From a checkpoint of a small mixture-of-experts model trained on Wikipedia.
Experts: 12 experts in each of 7 layers, 480 SwiGLU neurons an expert, 1 pick a token, a softmax router.
Training: 292M tokens, 4459 steps.
Below are experts of layer 9 (counted from 0) of a mixture-of-experts language model. Rows are named router (the router's row for the expert), gate (a neuron's input weights, with its number), up (a neuron's input weights, with its number), down (a neuron's output weights, with its number) and show model dimensions 0-255. Each number is 500 + 40 x the weight over its row's rms, rounded and kept within 0 to 999. Numbers have three digits each.
Before each expert's rows: "comes after" lists some tokens at least twice as common just before its tokens as in all text; "mostly gets" lists some tokens that are sent to it at least half of the time. This comes from a sample of Wikipedia text that the model never trained on. Tokens count by the router's weight.

# expert 6
comes after: "-", ":", " (", "\n\n", "|", " •"
mostly gets: "″N", "°N", "″W", " Coordinates", " MPC", "born"
router:423535469456529438481575490499495510541517427501501507585504485447469620585540504514476495470508538513481524552530477485471502462457550503507549517472521470556513478421510494428438447416475524481463461477528472582515492503467541515476518560490486504467504536520519511444453495520514485472498476493512451427488511522486527456578511528493536571545506495544451571497514461515424550473536487565508504479471477553519527494506505505509486569504466484511437489428506541505506505505608491427482487458456494574517535480548521448542503431561504499412497457540568517426522543500518529503416518483464524594500481496450546417472464465535535523531477549443551428483502569511495431567557418490510545478542479558521503452553483446540445556553466583498483431507536486496499489490522496
gate1:498458528519511446484524422478482529495510551461554458543546493513486473546508539470490560495479539480490541502507500587534513518469556519535437504446515483529481547478494478435508460443406503524541544569474503547498446543534462498523508523493447493553482580473505357501553493504507515499494485547508493451500445533410470467550499466491528471502547538483470547566513483422500481469487565432469504530443479464590498527500512510548473492503485466510469571425543463515551413502587563525508449585516536511450527560421541461501475471514467498500493451452445572480505550495555517493489520570480574510503484513506520517541434440514508496483506472458565453544539529468460499466508430530493383522489525580530468459552421499480494475479484530449591534493456493475444533499565526
up1:510476557541473538501527535450508452436487513486567398504543486528534505432543493518476496542483495493549509501468509526454450474523499446480501506523475508532496495455574469478540463520464534520539521482540484529548497538472441452523532561498541524510497444452511463509515549505475494526528486539559436542545471583450478496445517531478524464449437512502484401558494570538517515568525545497505571471509591582557525476557522488359516496493455511546548497477484593467587498475470488513472557532534524464589502566531498481494452494499434442452508558550596539454493573484545524479530486488542529415496475496497474563534469525481497517491581541599460497468464530507523488470511514476537529470516577460506500580476514548567499524478465514476474440530422446485549553474494507
down1:480468519509521487489465446467494569372497504474505520505471493542507496466493504472590573547462468483565518527447515491576492512426488477461460485514495477529472492479541523538448490479500523530428548512487538457485449518546527554487548471441519480545475502456557470421522491478520473506542461564544502484558536467458614512461480496529541545425463418527526531483472510447529529437425530506525478526454449514518506530485615477473464576532452559488521510496500516577552524497506603509527564466474512490516529542472498546460483489562445496483484445490524585421588556450530507484463579539502575538496505531500492475560455436468503461506498533458521503542465468493604504516459555490474449494502446517504513466520488554497526513467502540501510503473592460418533563434509526

# expert 4
comes after: " was", " were", " to", " is", " be", " been"
mostly gets: " him", " began", " moved", " worked", " opened", " again"
router:473523546457510524453543502488486495526529448441517501544469567466454469563570596587474472472575456509510524454531408496460545554454502479507451501566558463539452500483419473519488465495507487452516468491542403562534479516466513417490506497447461528505562550507554514468459528453533563385503500537481532508559484528492459457537520490474482498562562569555544474496559442562493564504496551533515547437525479571427491497612464497595493495469481487521499526494534505447535537502527511502476481396525519483484463494525487429532430448511518473420484521520482534506543507457548539454525513499471539508457464490472472489484471450493473451472519512537508488486591512447512498510519515483553530428493568529472462496591442484508473535555521560455529476517556462501483497483478452
gate11:567536498560464488493500481533413461476486506499467496461522468490495532531484430488565509515513482452528502438469494475550416446544524433481506467533595514471525573518455489498467520506586509530459544454514442502535604482532575535509528437521491518533564429478458503526430499436493571474509506497485512440521521519490554520544480514502512524554491571467473504517566576493505530411510537519493469483546556504440485466537537516496501495558552498482511511550512541442504548526520469499425485537431507461460511481488514491449507548526473500499532553559463504464472499449531537576450526508443489525528400502504546452495552464548412454446503507522481542447562475491507480503538541506478464532441486523571412505442473547488494533500456559453500538500567411460487515561605412
up11:525474483490517517480378432467493494450437442533496519522511524516501504569494544510446441497452502454464532473509464407544476508517463520513465480442529512561532515490479569517363544471495545506515520480446514543523484502483460503589477501467535507519557519477495474488512482568467485494506494381544517457463567546556505523525547478489494545485474465491496537517464497490435428529448486474417499487526469463508516479450501470519510478479524465493489565496455603548489551540451522385505464530479476518473535552502514523386525589556578475562534509507465563495463534555501467537457603499495535499520533528574459493514547496535506515472503510563489515530530413466492564530491465548503491495506492491445444505476523422480458486548401481482472472447535469498556520537542454
down11:462492506510528584549430518449514498520521551564447441499498468489486521521493487554489526501460485500462498479537475571511497423519518526404496538485500373550481505561512455519539519518526510427552486477489449490522525503475530497513491513549497523521501446551473496509472545493463510507449533511494503474544442532491494405587388425491521521485542577520510541495541544429481478402511471497525468485458479608461483484533470463480484513504554539388480485449487515479525450532489512522485530526485500452519544478505479552442450498528481543474505473454486509442497524431469446498429411505463484472532423518433614531525513451501521492442538516502466531533502409484443444575526548503546522546562493503501451507497475493546509525533387485479475545499532464522492539487565424

# expert 10
comes after: " |", "|", ",", ";", ":", " in"
mostly gets: " ", " $", " −", " £", "–", "^{("
router:479521525519513533562480541505470564504512495494462473561482558524508520530479549544469522571578557489467529519469479503444561550521537534414497577523474516524470573510478469529458502490568485482515493500569442485523456509496487377521512485529485523476563519560491476465490541450593499516536450558415529458583459571471490502518538527502506507539497520571474495463514509587456472496455490495603467510515517537450540557604477451467492554443494475451471540497539555509474559512522550438495491492549544578516528576495529515489490512524504468481515517516549529534570474545523560483423490505505464494427536493535529465456451457498550482484490558490494451474598512557506546474468484527501506420475466527484506496515507492508488503518505439481540553394530435594466597519480500
gate10:588560482547532502557514479437502495523497504480516561490579502520451500546479540547466460555513469612508568507456472479425527526547529493522508501479428497486539487509517478473546570549514475504504503508494515490570418545516486512493511513564504438559504532572458469445518499548530552482467499488503496489506532546586450461489549531470570419462499562471445457447494449463419464499456507447559484446595503559543468581498535536444543564477601509499488467483557526503493495463489521505483545486495510510510533493567546508497484451509516515568587471562529497490547452430432518520550522513470447537437466514492529505581550531464433448525506462514482471507553468530401514475525502493496488428532482436485496455492567455472488484512496553447490526514498517543560431493426514
up10:527478488577487537416475538474472438463465531471446479458540490422501460465551562491523527473460416567425523493470483500409512513544499508533494527566441480450487501474495501464507571545506453521586431552464505468511515451501476445549429484508342530549435539531516562424512528498440461500484524481472555573573540495548494508525470518485463449584510520495476526536458487545511434497466510504502453457487469562505475532531521497529513526482453509560508562480487505433461525555486517459462446525428493522532467508543442561470545506472516540526504545409508486505481501470539485522500477484524512576535481577521520581546547466410477463448426520472496558479513473503468488443483519566532483511521523512517535574527517480479494544571489462582540480503446512487507544504518492
down10:479457598465563519574521438563508560524527455562477538496592544529505460469468512565511479521465495557517517522518474509550472509564495533474475574533477502462528485486479460505527475516524558586461475477487515504553507425470478521504442468489526479472492475509495464580470449498481485507494507535442502554453484511441436540517461591438420528478585506485554431520520494505465515535551493490505489573520485483465494457463486543484512501516405463471527465513507497545529532411492423485507478489500504454479534495526523511568464497480460513499541498443517524445481515483526605532499528501462469506499485454434470468454472617484436575469525511521493541491503500505466414452564452498575468591485483433444537559530439516575497503589557557489454521481506450546488423490541511

# expert 9
comes after: " ", "0", "9", "2", "–", "1"
mostly gets: " FW", " MF", " DF", " Win", " Loss", " Liberal"
router:487511487482538439547479559457423486489426481488511528528479487415438519538508531497553485500542534435507535512622489557471492539525471481498505536598457519514502533469480465460525560500462586444466567514480426568496470523420510451549498520520448574526545516535515547539473588489561520440571575498478471448535453479533527458519510562524512505513527500595449522501517507587469509463494485526526501509513571556438496472486521451572419474549571520454522477533541561508429532524563514535467482512521501523552555446499470532508451460474540485416527563442493500475530549487530520503506544457504474551508540541477483518520439538535503497479434489494520448502487481510494552462512464489505548476555543480435475475482513496537484531541434561423517556425491486505425470459464468
gate2:515507524454478475547463562419495500507497455447479513435481531451568550499470479498551492534506552555529486497496505481477559541439446531541515525540453508446542518455518507464525538555476584529457499423464473451474466495561459534508512481466481483476532476543519452450417457492537480525538529486484496488465544453488539447620506490541478455475571434544577489503589442543541527497452516568515472538551496506526473507464586506496498466553499506456578415552534513564431541444542519535471496480476483489533509497534525420466442397556542489451474498515529507491509487432453495498552488511513492553441477494489557488556479474536563440489505517468512523594416501520548481497484538429513474570478487511501484468510464410490481439484448478520558516554476537466591531467547525
up2:523458563450563465516513502438462419486502551420427497450441524507531461493483492471507568538484521516503449534538468482511614543440459527488517509526464513485502466460503501446456489499463587528460564480435543519458505508509576583489502553502536532507534490428517510496450530466525468528482496439535403517573547496506469517532545460547456419547594474499535427470546473481454511492566479498468439473572540457456453462431507561525438531465496530513566410574476473525466509470481532494481502503549562526562509509508473524506515512542526477499496531498488487494505461460468479485519507535481507498447505481439511450500466430506507451487483516437521457591426530473565527534487500431534564545477510495476465537453538471532483408508478526482583503553403480483545520465502447
down2:524492576517492492530482572450497497440574565548536456552548568556540509437423451431559485529540454473467578496417504474566459509487560484497543489480485456566507470509545511485486474523490411470468537475492450409552514521433510462506537484509473468476567504525462527505514509482466494474568452498451500465511470519495443454519362485491586541442509533469453461509472554479486552452470527512526483512507530515499513470548529449518467564508408572553510523510454495552525481509490584496587447499551431483528522546426523523529521488479520529559524550594520436503500492490565509468543525549451487482545482531551514501579519507514536565513480487528528529471470575517536616451498518524493486522536486519517512526497503477502523528521532488523420543529488477463533547427486486

# expert 1
comes after: " ", "1", "2", "3", ".", "4"
mostly gets: " eight", "พ", " six", " nine", " twenty", " five"
router:521461489465469516470534560532520405467491449463513526509481533540518509544514588519481449537490473523495544497508504442537508524517544528528484584496493492544504580485451516489498529563488527558472426527544429543528419486488490501516471516521539534530490483541505493475443557442500529406515511462440457481451520488488458489505577529470477481521578505539470529486503445588457513522478509537509514511529595523442478456534522559530478517518499482541488441523547592515503594533524506512542443412473494483420521573459471508532485473514488546461535546517450593486549501462519528473492520514481576546503543503499449380494514482513526471500473591468483514511541518438458624546506522483546552498491500543498449442557472495491504528541459555504495530515549481503403468465417418
gate2:564506432594497455478485494460517464483463491624532490502499450469543494554527513484429478528482493522453445447603522480488502461459520512545466511504487506540553470487464512450605505549572566484463509543476478543566433489505520470480451559581449513517452494539465412520485617482521469456550536532483521429469492470487500446490464553465459465549553471478457478493547507507556499450508483582459470471424521468504511477502602488523474418520484528571478487513485492516547517530557434526456469481557554507482524463537436485483539481521507606437513541477464554463559464472558524497582487562498530509477484555460546551551490485466472554523519498532466564463499458498471447482523563500477497567476479521472522514477477527514537441546429483513522507527528489550485530491471479
up2:548436536469520555486590493504476493463487512468512554542492520466491487500451465480529479445561536469475511476537554460528463582573433530508485464471411444486471564480530511506460546456510464521520456454526529468412539502470461562484551423439494490466505530454501609377528499561465570481504453477533517536534464514446545502474495445493493495535516453540517553530495452491540455549462480475569464448493539504524579503470431412467493496530538499498424487445472480542415516479443490451557509506540510568523467557486500413499477477477545453511462489509492554493446552509462445456431508436446448536475555450521508532472539440531514485533513531517479492515510529538529625533467521468542523457492436474506480519493475491500475511517563562496489505412517498454481478563524492
down2:472555489497536498519506507474527475462486478498438479524473443479515529474568462504507452561505456532500530472456560507474451502445507497489540494515533512451472465527465539507508379553456466518500486461560554481571430478443545543467550551471548550474482475521470426567561589496488511450519546503463501512533474542518512548535422561499551517427545484479460492487488522466508523440481511477495507451481495555425559494544504455519495484535503448432544549495467422494578526399502503453453586426430499504582525522526466512533459508512487499507531523511449463461479503395502546481529476533537486545400607501516499493460496505534493483525524444578433535500538488515494491476528447488543437599615511541535522512485458491532465483526492503499509391506523462527533484528501525

# expert 0
comes after: " of", " in", " to", ".", " for", " at"
mostly gets: " the", " his", "The", " The", " its", " their"
router:496574458467523464606491515510541498502459480431471438486442514527521447500503592491499507547504516406534559517499448430501531559447480427507521530553473455537570502472470498461502541482466421518501481474510471547495538540395493501540463567503457546492405472497482519460428488478502523444501566524451512459510532587480497437523489518464457526426535538509455490548492474575487506485473502455536507431469514491509498507521457510491436511496511462573469461428510512494511545502497524515443520457505546526581574444507412509543432522523500509493498502476506466467547555490534516497459587525476503459455533496446510468461421459560539406476482470492542536448507495473493546559531456548543557542509481533499504470457473492462511624504471524449531457497552537555470463570475514
gate8:497455479519516586501552512487478518572458445480507526468493498459560536434457457514550429455477445568545513566532448565482558488470468461475463494534550497522555448515529427440509427499543528474552547615498519476513544501493498455554489495408463496528518581499479510518469443482501462499475401509453476434511538551549447568455528485535482441498501500520481484481459565500520502529530501524509416485597474492411453525519429487521530534587525543475584497491511500449495480447512472550531454455479493507518491514491472425434541490457506524478489494458575522509483455465438465473519449483475536521534504486497496539507480507529421499457518483487478442571560504498461498592490582464587480491539510495538524525491524538512546441583471488582517519461521559550487516472515494
up8:528488538510511396481465463527541533492542590478507459557513479482514448570596531516516529481525570453478501442521530488523454448496500532471470560498489444458462490518482593513474492492463590539452461447506435531587402515494536477479508513500459541482515451484508519504526493514519467557544595484496531557453545485483529449518487479466582556503469474534478452517531458454503444504489528553550569547457541531527595470570589510466542441441489369517440456538503533538461478477476491463483562566471507491489497487515505567541445517515472485470418507513443510489476522511511523469485556497496495484427514518449503440454502519367529483489533545437475529502501509546523501462501477588452466529454475502465508531488498436537476491435484548489512487544496445466529507531518475
down8:487474609450470490532488490558552532518450490440503428491539501448478461538565534460423484473512463458507534459478484526489541542528539475475493533514517494458491555475511507502542495475546440507563499561483498518547501499429424459527481512423425528546568532492518487517486477466526495587409510436516473450519505436482429513537462499553487450595445551448463420527515481509444503472529595575561464496515477489513481521495556532466525471497529531524484489504455451461558436524512506500535533483437424531488449385481492541482536484512558583563434549502445491533483460495455492582470497525531482451505444480497503532505517504533422449460507519484460464535545467545522500530454444474518523485484488551512514531560519523430538456556560457524539514504536505462580464548556456

# expert 5
comes after: " the", " a", " The", " an", "'s", "The"
mostly gets: " number", " part", " south", " top", " member", " north"
router:478528498457493490526540500465539445505498486499510440588533517526438472542487580461449421557566448443481489503526546530455578535515523455529495553545482486574480542465487465544480517457549517501496498461605492586525477487541551489495567555489478572486477501525502491442493528496528530404507467500483492524542481508531495519499507532495466567514593582524535474537535465519452489525480454468514492464504548545447496519490462494575530585482515488516547508509558554516530508562538559530487430472537476559529501480556443479522390474453422526409473487473488509446521514463508571465435512518584487561471480502470488468473489471536503458557403543443570525546475490512484481496575494492491552521500504513493467490556478479528486597518457460419475497458500436537514471547467428
gate9:518520427562540494471511486522517463476489507418498492506524514482478481503473524546581519502555561521556508559502488502535451443524553393548498413486479483435472518454542499471466537482517498520446540480513431468469507499506503482455482497544390426536467476429500593502509467517506528437547530477472514544466531497583556449506507513495507517521502462420514490506520484476500459455484498416503484464486524566537520487504451503552473465551523461453489496464499496431470499545543514472549492548583527551540554516521441515492463492523459451507446467502500539552441510519557517503582492597539529493569467558461476497446486523571462561485533549458436463566489532540560503522481443529444557493490560415381525484447528496516415468427508514509529534461514496518567520504550451
up9:463421458443448559510412474441477489513526518415474443480420535582532512547482479556560459468530510534476540515471536487487385509467490521517488421482510514484492544483517425512492493442602494500517531539520557496483435535474540462518511476485528511459511518468479542512487479485518491512543536569511493503569616495475413537457480440488513461484514457436491570458507543517380524444531496466499541519520489476505422586493476453565496454520520534450540483494429477547560491446451476551472476468510509438449427524451490491522545461546516497557537546484521478548535507587481512506451463484543499545513479509562559518487586522523511521467552487473481513482528528553505457525516546503464551505523578495415462511580548488450479517512502499580522504502539489473519490481546540
down9:496479498550541438503454505499513517449522477440489513546431522514579463539480533480581482519483403461520482546479527478549512568517436516591547569478512519564525491443519572453484566479517438436527555518571515553460485510488487501539457479476503492534469503427485536566443497462526494593455544556469471595481465487488502496488528495544500471502489394527409453546442469584490487493460453469522456581506446511460475477501456566528539445580465491384489498547529534533484520519529474500549459512486508520483509510519537438501508531525443495450506513550527486517508539504524457536484495487485550523480486566486485532440471515517538552399545459515497423435514453542458478437491462462513550458477489494545472474552451490508480491415555477500503505478507394547494458486503483

# expert 11
comes after: "\n", " |\n", ")\n", ";\n", ".\n", " Al"
mostly gets: "|", "-", "gh", "uz", "enn", " Lemmon"
router:489478438550516511480516515456507417496433505474477496552437503444491554498525474437462446545501462486510588426535457513514515500506492493496477619471505428458527551536479403521528512551520499505501522465516522450515473451500502478511493540455380511572559530573482528497530562443585507529554556558535453466528524582445565449558512567457405429486524484502493454548556482519491558432480476488545502544517491540485465482552457476512435551507527504531507420455486487493582518535543533501466501480447503496494548530553469486546464468496546462466510511501524543504549441511529519524490461542493582570454459554520485500464523449532566514542523485492517489464497464528418586494478501507590535480537575570465525484496485446441488491518526530474511463513506501552537500528477451
gate10:521505548509468452489495499517426470461498510497483565436520466512582511473439542481420417541390477538468481534481512551513483511490501517442556529510444528509491481537456521464475508542548570499505476535479522547517509460612454534538491512528459485537476498537407477503454522450456428500549469523562425533515515540461453557500511481478539508533454506514478467522548457530440426489499473520462469509592509556477508531530492510481550507566605549511477516427514469484486466510502487499431416439476535502501542500479532480509483455468531480443524479486478536521439514471449456560479412428507580466450543502533505503568538522526463509463488501569519487500530527515466562484496483460568553525453540512546456575533519537534507483551427470485455387522533521554520529476603483
up10:545505525481516601490584452541464474483526487451446532490509528470475499501453536526493594493504505485462530540525441469520521580471568490481522538420475483531391524483555521451451446561544515502487505550481528478503455543428567470519519446591510462477510477519453515490519442455535483554411525477520447522533535579457478413522533509495525506465500449586493515487481481526564425489531538488579500552554573544538518584492498470525552484566494564446577507467542539480504534468494478469500509493506600453532495520546510543440519535481520479537513499546527571450469524470500493513506455502482544522531527531574422430496540429490495540488500522577490487485470479505559512500499525506494533517583538567588485486522510512498509518484471452493459491450548519524558510435532417
down10:490523528611469507510507540474485472411498527551530526527428435472520477470533452528533469508535486532476504558465576481456582516569476518488467469513532543566432548511565491421472518563559509526423501477477563444495488483499472509480567476498505568489515477471490503556527469566487499471483501493520556460536481550519480511497494473498425501421454494447529429511519562430554488492427460497519542494460458548537544428530558541485529529483565520613553510453555598515455469439476500452502527512514483522509464524518506472542526475482545520463452455503438503402562495501481483480508480444484491472504501538487498498540508395619448498499497487494468514524486442462506372524539585463458529451563488512514526508440510532489518518495473440516526502494570498507518547513482477